{
  "d_model": 384,
  "n_experts": 96,
  "d_expert": 128,
  "d_shared_expert": 0,
  "activation": "squared_relu",
  "moe_layers": [2, 3, 4, 5, 6, 7, 8, 9, 10, 11, 12, 13, 14, 15, 16],
  "routed_scale": 2.5,
  "balance_loss": 0.00244,
  "lr_router": 0.00129,
  "norm": "rmsnorm",
  "optimizer": "adam_variant",
  "beta1": 0.9,
  "batch_tokens": 262144,
  "train_tokens": 1420000000,
  "dataset": "wikipedia_en"
}
Below are experts of layer 3 (counted from 0) of a mixture-of-experts language model. Rows are named router (the router's row for the expert), up (a neuron's input weights, with its number), down (a neuron's output weights, with its number) and show model dimensions 192-255. Each number is 500 + 40 x the weight over its row's rms, rounded and kept within 0 to 999. Numbers have three digits each.
After each expert's rows: a language model's description of what the expert responds to; "comes after" lists some tokens at least twice as common just before its tokens as in all text. This comes from a sample of Wikipedia text that the model never trained on. Tokens count by the router's weight.

# expert 43
router:500488511486477484522522473494523464476528458561474492499435589453484549441439507540498502492509477573503541491432533430529487530544514476541445466507442567525534509467580433561454520529493483
up0:501597439503474514436456498428504485512500418434403579585438513464560526458533502480441463500381453517490490442504433559542517498517484505430500498512370508509499411573458473506493522497518499
down0:503518436499566511688533549497484503442477502444478530583457479486504491552506471510533519432504504554487501502488473540496563512578601469523552489446598533500515473511543502415504500598472407
up1:503462484439498499564532496497603502514535474496493501505426599482521499494497547499454448549461464501468482366419565496496555465451505457527505502535500503531527500488500433562500492477416521
down1:503501485391497495499521442457518515407494514503509524457506495539498516489493533586482516532558539500462497431407489486495554529452497503551510523505556489535532444405500501545499557541496501
up2:543501500503502520525510509421441503476467516483492519516502521519488495501479541502496454501500454575499485498495519505522441470441492493506545516515503500416567449497503544521530486517498499
down2:518418571506573482500538485455424520501503502483547520502505503550512526471496501475464418469434456511498502547501657479430484506552465510532526530505521500505496506466520542491502498533601516
up3:527561500458480528381497531615512500444500496501501420510513511519539619505572492489581513505501519514451482518482603539493503479566501485455498484532508493494500497506562457500485504443492477
down3:547501528500511554500491505535592504474459480466561458484499611508461528488485460444652591554520521539485522517531571588457607395600395497504473500606512499502530515552533471526493520443484451
up4:578490492483468555508454470491493496387553496530499437446500574398463470528474501380455500494501495557468587502464506500487455506636562470492503519445519525506494517497486457495500500498494498
down4:498501507530490424502498500499528485465502510514525574499465536497506545466509551522500500529529523483466536504527441423495527535497511503460538530510499503512477479513438504541573483497442502
up5:559487498480472552559490533476443481518403518499499531510492500500502529606491622454498505458500498546471518495500454491525492500525445479465501479547506500500418484517493507451436461516525504
down5:457556488504554507532405534563515489519450501463551501469490347484485511472501486532499519483477361508494496517526497496535523537485498498476481496517527461488533500496472493529532500437467557
up6:513517530574578484502496494489511529513525469527516495531477353509515497502457576498631591516494516410514517531501497530500477498500501509531500501497507498503485507469516498499502427461463510
down6:590426446500539439497525497531468493517573397493499539525425499572489497510446496499488516488475478497500504470511497492474530482541458561502501479541509495537473532502584496514481482473495489
Infobox and table labels. Field labels and units that begin lines in infoboxes, coordinates and tables, such as - Area, - Genres, °N, (age, km (.
comes after: "\n", "\n\n", " |  | C", "andidate | Votes |", " |  |", "|"

# expert 4
router:533536494533464532511477540516503443517569481464434478539437532474486519414532538514512458435538486509484500531399475441549473417543490419537468459540546527525475570472550440533508569487495476
up0:566498492526428479525477514489572432494538511503505463495481508506506513507531504500485494520482480545504546503346393505494497426501502517486489397424432532536493492443505494476500521505507506
down0:505567500511520579510502492484507480497491511495522459463499451506499498496496484490549488577438512417497505503501530504577514533494482544474435426529481496527534499481471479492487501484475534
up1:526505546503569486470484500513392503487500509500486500484500501569528537448510503499511559502490482528490521551483464511410497430512562523544574487478497515498511494561502499499500541474509501
down1:503501491491497606502518505525497495541570501509444506553495392491502451404588497508451505467506489551533488510426508442441500497416500529479474463496512549481507544542537488478399497507490540
up2:511487495503567457531478505500579453575523500490498472481441503505483537500500552539502483500472537565502500436499541499489476392374539483566597431528500504521454590492499425518506474524557421
down2:510509534581473463536557561505493505444484492490496535503514484495501543411475478493546540504483431502492450420459495491504448511519534501505498527494496478461496568504523514500521595497562483
up3:498497583456515526499469505511504536561432499552513506488563523502501479582492519502511502471500500488559496493501512501607499485561289588494531506522450502496439503506518463542523543505524468
down3:499489501524540571492500458498483450440506474536503500402500454608455520548494563491537504526510425500535445425495500498570499487396440582466488502527505504471520493502523607447496476447519502
up4:532466513474497499448572486500514513466519504518516517497508502480544547569535525519586438465494533503474553521414526509501492471504489505569526509514561545534515502506462497456488555500535510
down4:512508474490529498370509468489505499502505508500501509497526368558499503544505516511544472500476505460510451494501490481529551534492518591510444514501524492452559512533494516474504473462534513
up5:569490482499608500509442498506520566505493508509532522493487499562456481527477503389494531503452500677576493490512509506501500580478498496360500495486371465518511494544528503478494499433527554
down5:443456433510521522485510500592420469507504502500493555499499495561501443508545508474530529499498446441520455474467534480393488507492503493408466502512509511503385501485504502503462522479441495
up6:481494455557502440505499561484505435448537381498514525497516575488573509490495519499512486515522539503494512489495421503554470394465496432499498565496499496490531495496514499501443498521505502
down6:489493409496534491492436502491471509493507491509518560474455497516433502498490484511500485510527544503511432493500477484552489510452497532496417577486509441433501543505501497484481448476498500
Initial capital after separator. The first capital letter of a name or item right after a list dash, table pipe, comma or semicolon, such as | N(HL), - H(ans), , B(jörn).
comes after: "\n", "- Genus", "- Location", " Church", "023", "016"

# expert 48
router:490493492511547505480483455521538491450516495497463465517508541467478588486523492520543394465464514532409483501538471491485471522500523425533508480533508516548481512427462496573404566447494528
up0:503491486544523500546503519482503420510488509493456543500495512492465501457484398603483478508520623385491501500498500458473587474496500581502551491493500528491497541539504501504507495483516426
down0:492481502493539488486484548510544509491555486468377390606436474481458507460495555497439535536482485506524485424506463499424498516491365489472503497495516490509517500510477514496541504444505492
up1:573469504497502482457596535513501495517469495502657474538513494479504488496616496542489496437514501371595508501529565493460498489519505472500521512493486508399496448505478501483516500486499500
down1:503373500397497520522562453562527504511499615543478420501508423409478542497521608494530500485502508537491498501497408495501489546476440501513471504474468507427512419510573553600502488492509441
up2:493469521506496492499495509500459511452542479543503558519496489571499490508522504500514486518468499492495539564507498496501412503530506496531485503483527402439488502603540489497467548481396505
down2:453461476469531528544449647585513560494500499592498526504519449522433554495508500506425510501501427504641507459504463505457475575521507555409480435507470513501505520501509502377585499501504496
up3:553493459437514539577497500500518582565599500454496500503494596512501443479492512499521579578493499584443500416501481417491492513504497502476527500594542544581500492603491495495446511409508512
down3:533541455500581531544490508514465475496498608484507502458468482435552492511512485504482506517503423490537527427483479420452512505491470515509548408470495496503513511502562489452520500498402500
up4:503563600485541622446461514446497506499529494500502428507502491500476504498549520544542487519499497518507502514621483500425440503616475486554504500500543526489489467537525495471602487445488453
down4:502503558467475496495458530501477575505645640498431497501502502531396510459502512499504484441519396464538502503500494387497498514470543474503499503500496492462501508498525563489514502507483400
up5:505481507471475494537510564500481653486498536608539501539466521478562487432509538531490506489509490493480516467501484492509491531457496411486481512558553506471574482390543506540395477567500498
down5:484515545504515494396585470502421510500490467472528497478490501464502493482498499502495492507476566508499463503509511587466527563498500512499443547503431574485498492475499497487482497508629561
up6:564536500531463466500501500497490521519516445449518480547514561497499441456439474477512528477489486532526509583500392490545490466563500500502508506456480502508496499394562505444520482494560508
down6:566474457379504486616517540502620463481515502543493436502494507497503500502469456500514523581544493503513467516500480440483500496494514491480555449482498503467519452506520477499506505562522460
Line breaks in structured text. Line breaks, table pipes and dash-led list items in tables, infoboxes and lists, such as the breaks before - Language: or | Sagar district.
comes after: "\n", " |", ")", " |  |", ") |", " |  |  |"

# expert 30
router:509528498557495523463484513548559501423523522552461580542502541463494476452510441508539511516497499473395529495504475440522510531535488421490453467536513595558569486483491460539477508463466547
up0:471510525609454506549540503488458493465489501485520520489505514475502499500483600489477574511483356502490500489469503506506483504504505499499446534520519508531596501510490460516466507491477495
down0:487512506490518511480510412489482502444601536601408515534489548470552503486414583495510457496499559516504470437497480505504529462456574502579494436507493484510507506436579500550505538506498483
up1:502507446594499529553503571496513484479512501568499545551506500508477506531522494487482460498561503500506513490502500318527512501506427575601485500534493480491500596510486500488489438524498505
down1:518535506544490584495497486485499517498560496565494517459456402536480538496502518498389443494536492414609558482510511522508422498495516504501490490422466481534496495482557475490496521482496470
up2:543514463521505493482532499518509500568531497456532591540475563503559484474518469711570568520546503514502490510500504524536501526549538585467426510496450478499532433510467514537480465467489455
down2:502464572460492548433488508495478482495494497512492478496477595452453498499556546497461486566465518517503479417589484498498510538510544500532452526492457470428449516551396584566522464530491418
up3:520523513634511518458488475502501405518517491619500544507504504595503436492496393501508505505468503561486508498468499504584497500493519457379479500482565564506493483504501505502499449481532559
down3:505531504467499500481423517522536488481531493503435499479501501477494517500515500456482491448348519503496502511407501500506500527502560545484496522464508430501494514457511490562497379500504436
up4:540513497564501555457418644499535540521503483476520498552495522488499501480567479485488490506478493567427566487483529430508559488541489504481501504560509403521580575618500489515525476416500501
down4:500512484512565522507499535537551504568503470493529493495506529539465537481548596546415468612492482486558496501541582474573525541499502477521475561533519453489465497526459474452429407479491514
up5:478501491496544517497483474505562502492481502498499489533542583519494413358477515502480498580505499408434509504431459497411468492485484460497572471491487506499416478480500477506493498511595534
down5:500430552480495494513522500518515499487518472482488518490510500491554418566447440477510529499508532449395471510514487454442511563504533501539496501440421463504488498517527550498560502489495517
up6:550506498513622515520472502513492497430511502579501495511500489497517412474448505550503505535494499499512531453498484497547484509592519500578462478515487490550500467500504494502502460513500441
down6:497515495491581394416501471511529533475503499479489437518494490550504482439501446527475496529499534541504506514450502508501492521526500542495477459376514496489493507440523548504491461430548467
List-item hyphens and name pieces. Hyphens that open list lines (- Police, - Acoustic), the hyphen in I-75, plus middle pieces of foreign names (Bruno, Mamedov, Movement).
comes after: "\n", "| ", " M", "M", "3", "- M"

# expert 16
router:545452409492543500479485482443547451508557436540460514505480504494464576455499500543556443482435510494423587452522460485600474499495503477520414531506431556551572485451496456467522546551548526
up0:543515461501390398498501500497501492501502500458515502503504498503517458465500527499507514436500481582413491554468504478481388503497490501493509503478499507487593498508488505507503506499471480
down0:478476494522449493567507618572498503513500569470566542514429488496506513535444535572499514486550504517475492509436492465481492522496488560501513517534498520421507468513564601500537504543456515
up1:484496506517482596529430498426607500499533461472487504503505488454461487529594507533547420500465475540451486500499517513524434500406525490493493499495525501518559534502471500496508493579506563
down1:499476449515467509513415488487500474553416500523503515496506500462501499518521505485501503679489475560441440508534491461544442486493489495521577502560548543472495527482466499500603575516500434
up2:476500415500507501458428583516526428601505450500403536656487497551585541463480489526504547529535549446505527499505499506507462502505503465453493498485490510529463414495448507470503497602502468
down2:498493504504477502548456502523488522567482510505504536484496442488575483501498423573518495514497421586498467503593583585541537470467496523557503491508495497470493497539499499407410537502500488
up3:497494502498489393499501444498443536609529597463412502518503503494513497459504520482503474497427478498496502590465472559500507510472520497545471502515476486504570496493471523488500548500388500
down3:615497546517538523559596520506475546573499464429456492532496455487522514489501515532495516505495497481565498508528526506477493536535430455495499520575501431469470530576535511547496475455570504
up4:472505468502544557629503556417529511519613540491533495458488498436463458529477469498521501501500498513517489465483405525498518503482572499521511450499542476499628503511422501501499460508496500
down4:505500498427534508523545515542544495491524594510510430519489531498518519503503579417505544487491499506505479500448546500549476461562491514472518448501500424526510555404507510502514507518486386
up5:507502572499500503510554478431510441557458507548475487493498529496497456376504509420551499446501435507468484525496529617514528499518564493525488516515459499500564536473500487506498563503474528
down5:476555543503521502493510504562464561544471492480555444530577587473483509501500586528497489524501440501522487503588533485490435565505452496523470504499565494481488486530494487498533476476505515
up6:526498573499517543459543453418553480530482496526500409505523501496499490501504531603504499499503503500491516494513567488504483530516490505515571495499507505526502524497490499535501489505488528
down6:508515531586504553501502509537487430526537533494510561424499505487408495541422516496473507458503502517538497504544531581399502488498495510523508584492500504506492501497502451459522458483520507
Table numbers and pipes. Pipe separators and digits in numeric table rows of sports stats, census or election results, plus infobox fields like Height or Length.
comes after: " | ", "; ", "0", ") | ", " |  | ", "% | "

# expert 42
router:516447528488574570494484498501463467457491515516508463577463605413531508398484532523525507500504502549483480488441515481574469541565433465506455485580437580539597423419496475480498496484529534
up0:490506495547462501486485477476518494447519521474453519481460521494497494514506379565494490542451512654391504500440501501565502498424529530592556507487521438458547459506452495508490498413444507
down0:491500484547541456482567613531514441498454501499535499469413509504480508480499527487481447518499457503480497498499556494534512498481495500608493505480460499468467494490526502497516495520476443
up1:469524430472474520546506434522498488535498494500530600501497645477476502544464503498574490509489484511546602556503456543586448501507485514484474480510501499482488485497502486558515476555513520
down1:470503473509512514490493510553401517490519493502512523485465487552504512501465467456503529467491598540510534471516502488503543496507513450514523511507514501554437501490516546482498531503511465
up2:506507489508444464497478462480496501474533492490574519509505510425496499479475500545490496500491497561502511539508448469510499498373408464476557502512456498541500479456494507435512510490500555
down2:530489491500491509475507390475530497393530498497510515531452501477510462482493507462497566475401471437492515506468449501456495556470558489503559501497514500463403477516503501500505516464599462
up3:456519470499479505505553521492552569496483553494411524500484485507489499416496500558491460421448499453504493498532482497504501501502504505612497509501501494446497506492503495497500535588525553
down3:505457489495500505461583499565500488466520509526505506504433536447497496488492566500506532499487426503478488497474356491500424610497422472500462472494510560532522538562499495486545471461467504
up4:513499503542506492596562480497502505617535496498549607527498503485587441436547507497501499494516508524502507455498576510502504498513507546460497473509486448512503494500419486556498457530487491
down4:482579503490486588474507480503497538531489582493500499502548488512527515504501497529447507583537572440454501488715553486604562426517499491454512536514523458528478478511445483484447496465498462
up5:510505497497508499445501499520490515516514398503474527527489500497498571499676500507504508438505541462502497439501450564511480503502520504495493501534506499437524495474499491567501498323496500
down5:508551497574496534505500524597517496484492492497498453502510518496509442514507408496503427599562523524464500513499520503495523490431474503498508404449540539450514499527510415503527569420517594
up6:497512515518554540454515463434512476491550468487512480500533542499432505497492472513523454525475462522487499520503512496500446504505509416495551497512540517497513455494506480476506488520499576
down6:494539498417560544493494499514493522493509631498499451494469514480502515501500496465511508363502510473450462494500499496502532502503494517435478499532488500511465491485427507507493507506460500
Century digit of years. The first digit 1 or 2 of four-digit years after (, in, or a table bar (1868, 1980s, 2006), plus ordinal suffixes st, nd, rd.
comes after: ", ", " in ", " (", " ", "| ", "–"

# expert 19
router:495521511514536477451475454492496453455537455528522481545460586434489476442480509519494568456479450496413533469442473461560450503597455506497443487473434499468575507411582457491525542487502472
up0:529509508489450551494512505505511492474519549514450531508497511578504517487485521592604510445441558506500540516528494500464467463498583494487495507461487501472500458396495505566497453485503504
down0:499500487551496485568520489500499409459513568521498521517502514487492651458537456411467496503561493505488485525496502423522502534441587602491500472481478615496498394510503468497556510517498526
up1:497465528498499499508427534502600495502505497499506490479499605486561499474400502618504504392499503461498477519496425513477495498425540486499424502510456491504511496499482504518505554501503498
down1:511486527470438496550539520469520399410479469508467469514465520500495487510500578412506502415453507490517454487510384436502465498537616578486498490486504519523498455488502375511501423510511507
up2:508509534557495456474531497507542551500495471500586456548506505512514515502399502495456429500544473524480554556518441540504496495448525517439524508500490457434447544436521503516488616445461576
down2:449485489540479386563446582490467479499527492515457505504503521512501494535530500499469468512533649522475470506507598360503509485506501508470496472501480511500497433501528588468541510542509488
up3:506502499491507501498490539475490541483477587479486588495497534501537689466468548486505503477574482514497447417495538502499521500596483424475491496504519498500503362529453487524525505516490504
down3:486439521504474501501501487537576536482482547495460365508656558520465498519475506419501473497580489507486500523509501512500504487498456569460496491463515495471529506490507466508432476441528498
up4:540501489498460500529472428512508500488502461503507461430495573409504539522563503496490499500500464415500534500504482426448513482453482485513494511524431505500482488513500470569489578500537500
down4:524494510501484487545498569539548391486492544502569495510469458471521500499504501501510502499525516511497513523440533496535653459499489499519497455573499495522503472544529481508506480645397500
up5:553496506549499525336523550501559497498450518490441474502525510520606503529504487585541534491518519373499477484380503497453527501502426501441541502489482486531555526518472499501516506489499398
down5:498549489444451496591485492409525476496525500488459509497436511503469528507570493499501518479502495512511514459536529505558441466512530543445430488523502499464476577506506473495435533467525523
up6:609503505461463532495505443380493466548497501426543500469577503492496513504511506495525582544458475520501565513468518589518503504493507521517461507501493529465487487505503479592492516465482503
down6:484502496472575537516505529506517615457513538511497479415500474496487415544517452494528494485531567500500498496410501497517542521493508492472550558528534510495497501474472538499570485499515508
Clause-joining punctuation, digits. Commas, closing brackets and quotes joined with and or which, plus year-start digits in tables and pieces like -ial in martial.
comes after: "2", "–", ", ", "1", " (", " in "

# expert 36
router:497520485557528554530479505536443500438584451490501565459452561454517562439532553530497473466503442478426513469480533440567488531505496505455423483491478562534538498467489496473491499492471495
up0:593377544513502477462550447432475500525477440434485473573501497531502347475511526499513526499406528427497492503464512500562490495507495491500520521523490499509484506498526439508481505494494508
down0:500485524472469479467530494431498498504502432437503440543455571553491536500512411515499580495402497399541473500503473500521497489528491494475497638543498451486534411504504506503526458549565488
up1:503561448500501494523380502502487487452502458504520520497407611502681480488487504494524500483497499496450496499499481492499498491490483508490498502531493381498501509523485512501505503513506475
down1:523486546451451487502488506524501492495421474518487439500528488501498516549494466549543463528500496475529553499494497510564474498562549502505503585500492547558508444489510501501475502493601539
up2:523533458474466447496473478447494477441566470504519517501542498501537503423503503619528505563491469499447444498543540500500501501546510503456500506498495512503476501523502530594492495505500514
down2:506572463444526440605483492429472463504553523438471501503496499501491541493504497465466510455464500506517407631502495460621481508495501492506486496500502501500482494504506551475537449543500576
up3:414501496516502435457521507492497514521523579489418500518495505513500486505512589539512500458495559495494456489500524500500508496495473501504498484502490474497500597515495502404474469503553503
down3:537515498458437504510486520502432566491505497516480412691499548523566524514535482494487498515503495497560501497487519504473488498510493470457490491504497518505514518500518485486506477553509411
up4:515511466505533457497508501461485585499553502505492502510478498517549503474470447511509465525490501492477507468505522498455514477492611502511533505526537515445504311523481455500432359485491537
down4:509411516478501499494490514504588527492497488551492496524519514484487478499562530476487534562507400499468408527458502497487499501500581509511486533504504491528546458502528466434511505489449478
up5:434571535488510505512435490463507495588550503467445542498441555497427459493497498549532492486499507495512495495496501510585507506500600514532447497500511475519503500489498486502497494560497477
down5:504460503424513522567478375493465514506526540492531496516488563435457494563506500503510510500493490477473442486522593493515564499428518514492455506480517481494499533521484513439503491502447449
up6:496501482490537504504444490590501488524583453547518503559570499504498505520509534549506499457495493502564498536560498473504497500500486499545557475480455471407506554500501497508435496507559472
down6:505510481584546430515436503476536489499510430495511439463451489545510507576501464558544489561518521470522422464498487493506463442491480510474593496446395511498526500467456494492422503542517510
Word-initial consonant fragments. Opening pieces of split words, such as c, cl, tr, co, equ, inter, and the ust in industry, sustained, Sustrans.
comes after: "\n", "\n\n", "-", " \"", " | Sp", "ac"

# expert 58
router:449505454529494453483541452494574525411561493542459489473544513452496579478495500461512398473513482496478519502471525501580439526512547463537466469478531508511555555482430473525504581497510518
up0:485479507495473565500528507500501516498479473498499541493521514487638482503562443497521481427489492441499513506416499508566454500458471516616465496497506500532465495500469501507516519468612525
down0:590436493553583502518489460500425543413499497502520500493553497532503497505502476497486500436545460495605475502604443492493461505450497543495435501475540457519456452510502528426502495517541532
up1:499492491502488558521500447497505505504504404571459549496469496484494531503499527508502500575500489516500584511488499568649523468488518424511401474502498517513494506479501444499496458591501486
down1:477440480469504532519502499450366511416494514508505511498497516523491468560497555500530481508557499546499413442573545469499495527495626524508472502522500475526538498457505497485483505502511416
up2:536548544480535532365483496450500498540511439528490509500494583607505528546501499508489500507484497537425504454412427500500502499489496456439499481501523535536608485500503387519519487507527495
down2:482503598570507535530511495490522502500509501499518481579509496495512501523494521400469494503490511499514486537500488493494521503513489507475515501519439519481491473529507481454496610494482403
up3:500398499508498479472515598505499535533541481495496481498514524478547503533499426506506488509527477514487510505471419469395517475500443476539507505537525510482514515519529518509454494500484455
down3:516480503468516427506581505549518368499491472493501494501517519496491476466504484484507457500582560445518506547495513504496499466481478494483534528483439605441503537505492512568452495503491565
up4:419496391551488491496530500502514508529536538416520506507492500498508545503509439555466499557490498497532615471469517510487501468468496503503576507505467488465495500479500493499514503515507471
down4:518487503500602421443505519498500418501520515482566430445510479487365464500506503504465470487502499325489501489528455403497506574506434427473548482439554506468503456539511406497510505533506513
up5:504541508500361502452495486499503496523584497505511537495512500385485513552467504536486460504567459499481508502500493512491501505537498497501496414547498467585513545501500495497497499474491396
down5:499506495438515542539504470505500507505478482493508495535504489553493564466562501482487500509460493403417634523541403509525509499497507540543499532495541429480548480509536462489449490441496468
up6:501507516582495601496480545533459571551490502487463499500496501484540503449505461559506521497495514498487510502499512487525624490493532526502419495499503528459475500448430509506510448501445570
down6:507496540451489581555430485507492495446522538519488493421490499471488504480442510500407535517506464541502488463449476509550513503485501542511502493478517502490475498531524484431511501535514618
Table punctuation and not. Closing pipes, decimal points, line breaks and semicolons in number tables, plus the words not and all in prose.
comes after: " |", "0", "3", "4", "5", "6"

# expert 27
router:519458499527468500512506427489562498469569469553429479460541512420471471443547517539475410390518502521490528535488547560596508485539542487491406475470420472482523456465458476465515513522539478
up0:487502477488503529475565467423486513554498500488512563501495485510505502422560510496507494523457510502483522504493512519575509528470464496530447513528498488436515562507500514494498548501474411
down0:493509483485430451393484499499502448518475508504469499514499495510356505604476500493500513476515490479499427441464514501530494473492489497514389491496529526502504473467502436501493507516500446
up1:492475497545446510496520560483554500517354500476583441510499500480480468516491529584560503535534483513498398498500321435509491499460492515618528481500489498505503466478492513503496494513499510
down1:524492478510548458624525513418447573481500492414639499480508441559494495481512452478501499525431516538496471523481589505509502482522496508456542509522499464470484502492478459481492567443496522
up2:502501503499523534496436496489571495495521491482499472500499512483519514464495499496513495500500600502473598487564500497511589500489499511480516509503484517502452476504509504518570529515497500
down2:556384517486506493489602503497491551489501510502502512502520494562531507501488489516538504493499535499486501454524581498496495542499714518499499482496499496478497499527501438506513500546493427
up3:539522501436528496558422463493507475495497449561524513528488492513537502426460541500496498512560496529505425499496490535501376479507506499473501457508459484483492465442510495447437408497481524
down3:471493522439426531502417474502515567491556506544517539508528447522501477510496524611462527517575444533564519498494484584509514484481508571524483467530486546507521489499482510449486485523463557
up4:509490500494492410397505451494488476500498464498472513502500543561538494420433507501489517485485481525472506499371444483492499439486511497520437501442499488539581486518500439507476450515502496
down4:529444504436493480544531456521513542469602566495502461580487501363530507487478511469502470447512501523459468510481474494514475503493466554480529493529505558494527568488528494539447582479507417
up5:497519571450496515500505479490482500531519407514531526522501530556508545494500529516512488435456316498511536516510500569613502510479511494358474499500501495499510334494499474487543489497497567
down5:500501486535525498486489545536513504500490457428500501501452495527516501463473499505528513499525481582504499475496502453513506489508410536486441482522484501496554562566503476477501511491502473
up6:526588506481502569522500538524502486498465489414497512491512500502547466501433469506547482577497482535506498516544496605458520505558508498555550450645502520500612571500477500512422475537508506
down6:506542501444445497510512513499518441501499510500504579429532580473495501486551506482505477497522548515517508498609502497488479503570467504505582495501428484454506467537508518523448485483514501
Zeros and making verbs. The digit 0 in stat tables, scores and decimals ("0 | 0", "37.0"), plus verbs of making like made, make, design, gave.
comes after: "0", " | ", "1", "; ", "3", "2"

# expert 53
router:464529466542464569547527497484512556460561475498472491487460481451497525508477504504523492519471509525462503542505434500552469446534533405487432458575490511490531512521511431462510534500422533
up0:502501470492490486504532524458455530493446503529496497495448537456490521453491500485496476493499480558364553507497455479486510505478459492538500500500502539547517517496486476473492494500562494
down0:589465402520526483489498508511481503454489518478501567486438504479515444500503490504498497498499464501512504509530495491507502499511486526496474549525503496507491507506413529488516504484559499
up1:506553430578492485430493479500518503518451431507501491504510513510498514517492498498490500566494538469497528524525549503540508444538507506515479501559494620498498489507505430494482387462494486
down1:538501512449488495420501531511501551577463489503464515489542502472539516510466584519510457503507499472565487521525493467492494396530496386518493496570516496493381502431497526555419491506507449
up2:459524497514371490488469493499415537558463549522496384495549510480445522432537611456515526480480464567477479488499482491506500442497494490545530503497572498549596345417500506561524497458481522
down2:497575479502459400557499545522510484470499483441469510501519520516475482504493493460511501390487571400512459498541452412459542519468495502508552489513511495458484500547492522428544440500601497
up3:497500429517438484516528478491500490500545501502495497612504500305570521494512384517426525502499488569435519488499501502577510318518503501501502500558417510501502356468515498545494506498478573
down3:511511548509533504573500620504504435464507497440500501491509502421512495513496506490500547477492544513527470496504491419453518554533626507482493458503494481588529485511527509554543545481498508
up4:521478453512467500507493513474459526503428466444486455495435496577556625484490499494496562493457456518513514482447512516547603501520438504473518522485463555506565426511485504607468544527503490
down4:525454498545546489498516448496405507503505484500424498505505536497506573459491449520581506545460473500500560500533377499484499504500420449525521469504480573509462518532563515411493453415652462
up5:463467451545457562500502543566510604420493478520447477452500515481500499499532528495517500500468563502497458540498493486512533496502517400558417452502498548532488502567554502456502546463484512
down5:501532501444501501492486512507436472496513504493492496499466500491505485506484543487452440485446440501519497490506472496444491479528483503595499498471492509419554504531506490488495500483528465
up6:500500523475549512512521509501478523527501505567501519527488515499492506512658441648574503507497535522486537533464525504400459511513552472495501500500500462502453503508509501506497579569476485
down6:463531361471499478498502521488421508533507520501503472509497481495553486495551480385533529571544492506481615525500439566520522506481523475485561500494514501511511434508407549498500533532443479
Table cells, list markers. Pipe cell separators and dashes starting rows or list items, especially football squad tables with FW, MF, DF columns.
comes after: "\n", "\n\n", "| ", " | FW", " | MF", " | DF"

# expert 12
router:509480450541504434529445438495498480504552389477539482474465518423550537483492487458540435484531547483455513500444476548542472521570464492465463438553494519526537484466562466478445476445548562
up0:531502477485584496533503515518499497607505551416496452502493462611524489500491486501498519500488522505500555505454493506504477491573514447430504500526412445425520499553477441342498483546534588
down0:466509504510526502568419518439430445551474465527418495459426507578597534491526601526466521484533535496494515432542516482496581514500538439432587502437535499471521434428506555547467539479513536
up1:558437531542476442495498456515497568428507437484561507456488499501508507485456390488501504414535444436411562498523629500556490504506563479498501499619510508507497469434474516509431448499500496
down1:539507504513470558496597488400466488506429530450500450519470502493511424460511518530518466545487572452526486488554485490541516499550587455386493535451416476507441505500495508457427504508503501
up2:495558497492416532425470486498502535581482457490501501506479426490504493497483489491517499498492499391500494601507519506570430478510497500394525449487481535480507482481516494496601512488507526
down2:526442491476511383469516472494588498518490475507544477479494466558477344422467414502367498496516504509518549487497434494496503521577474499450498526492516539465621537497554521501515483461474561
up3:472486498555467497490496514497503591454609442500582511501521518474529456499514480498491497503496498496426579502466419507523424499500469502509442485520561442497565558503501538428445421505478444
down3:505501459499483427500488590506488388494487485500507519499488459495510511500443498578501519496509514494425439501504542476518402421506452498507496498499566490592477463523414507562520471494544493
up4:516478501492505501484524431506505493455542574509521478426419503519497532499456516502543524381449507497502469625486507497494524552497474415470500431500515493501507463545475506488387409497548409
down4:504503406529488551469575508458413491517441494500428523496526547530512471504497568500469595562495530501572504505564441510457509516517467479374540509455499498513550483473516501515460508522495594
up5:512486497590516498501455593521493497498596496485514506520418505532486505479469557522496497497586501536458534479464502501501489519501477509438517500580502503508564444493503498523565498498459481
down5:595504496501550486498544505426514493430556500428481502506501493423608501499569529501574498486537500574477570496447455544519538475485505500494509498483559473504517564479476528484526500512542491
up6:496486499499500500503480499459520394589480483498495500493503513514505499474533500492487531510507496645496502499492470536527545425515500468501533514504473508488479503500581520489496576493501498
down6:503463503459514453508497548456584415450477534482405560513489441493542514498477548475542502529492487473514575500503508474540483500501482427497537464522514492498476482504485495488502520512461494
Day numbers and name endings. Day-of-month and table numbers such as 26–31, 19, 34, plus word-final pieces i, in, and in names and words (Beleriand, Mei, mediate).
comes after: " | ", "| ", "°", "–", "; ", ", "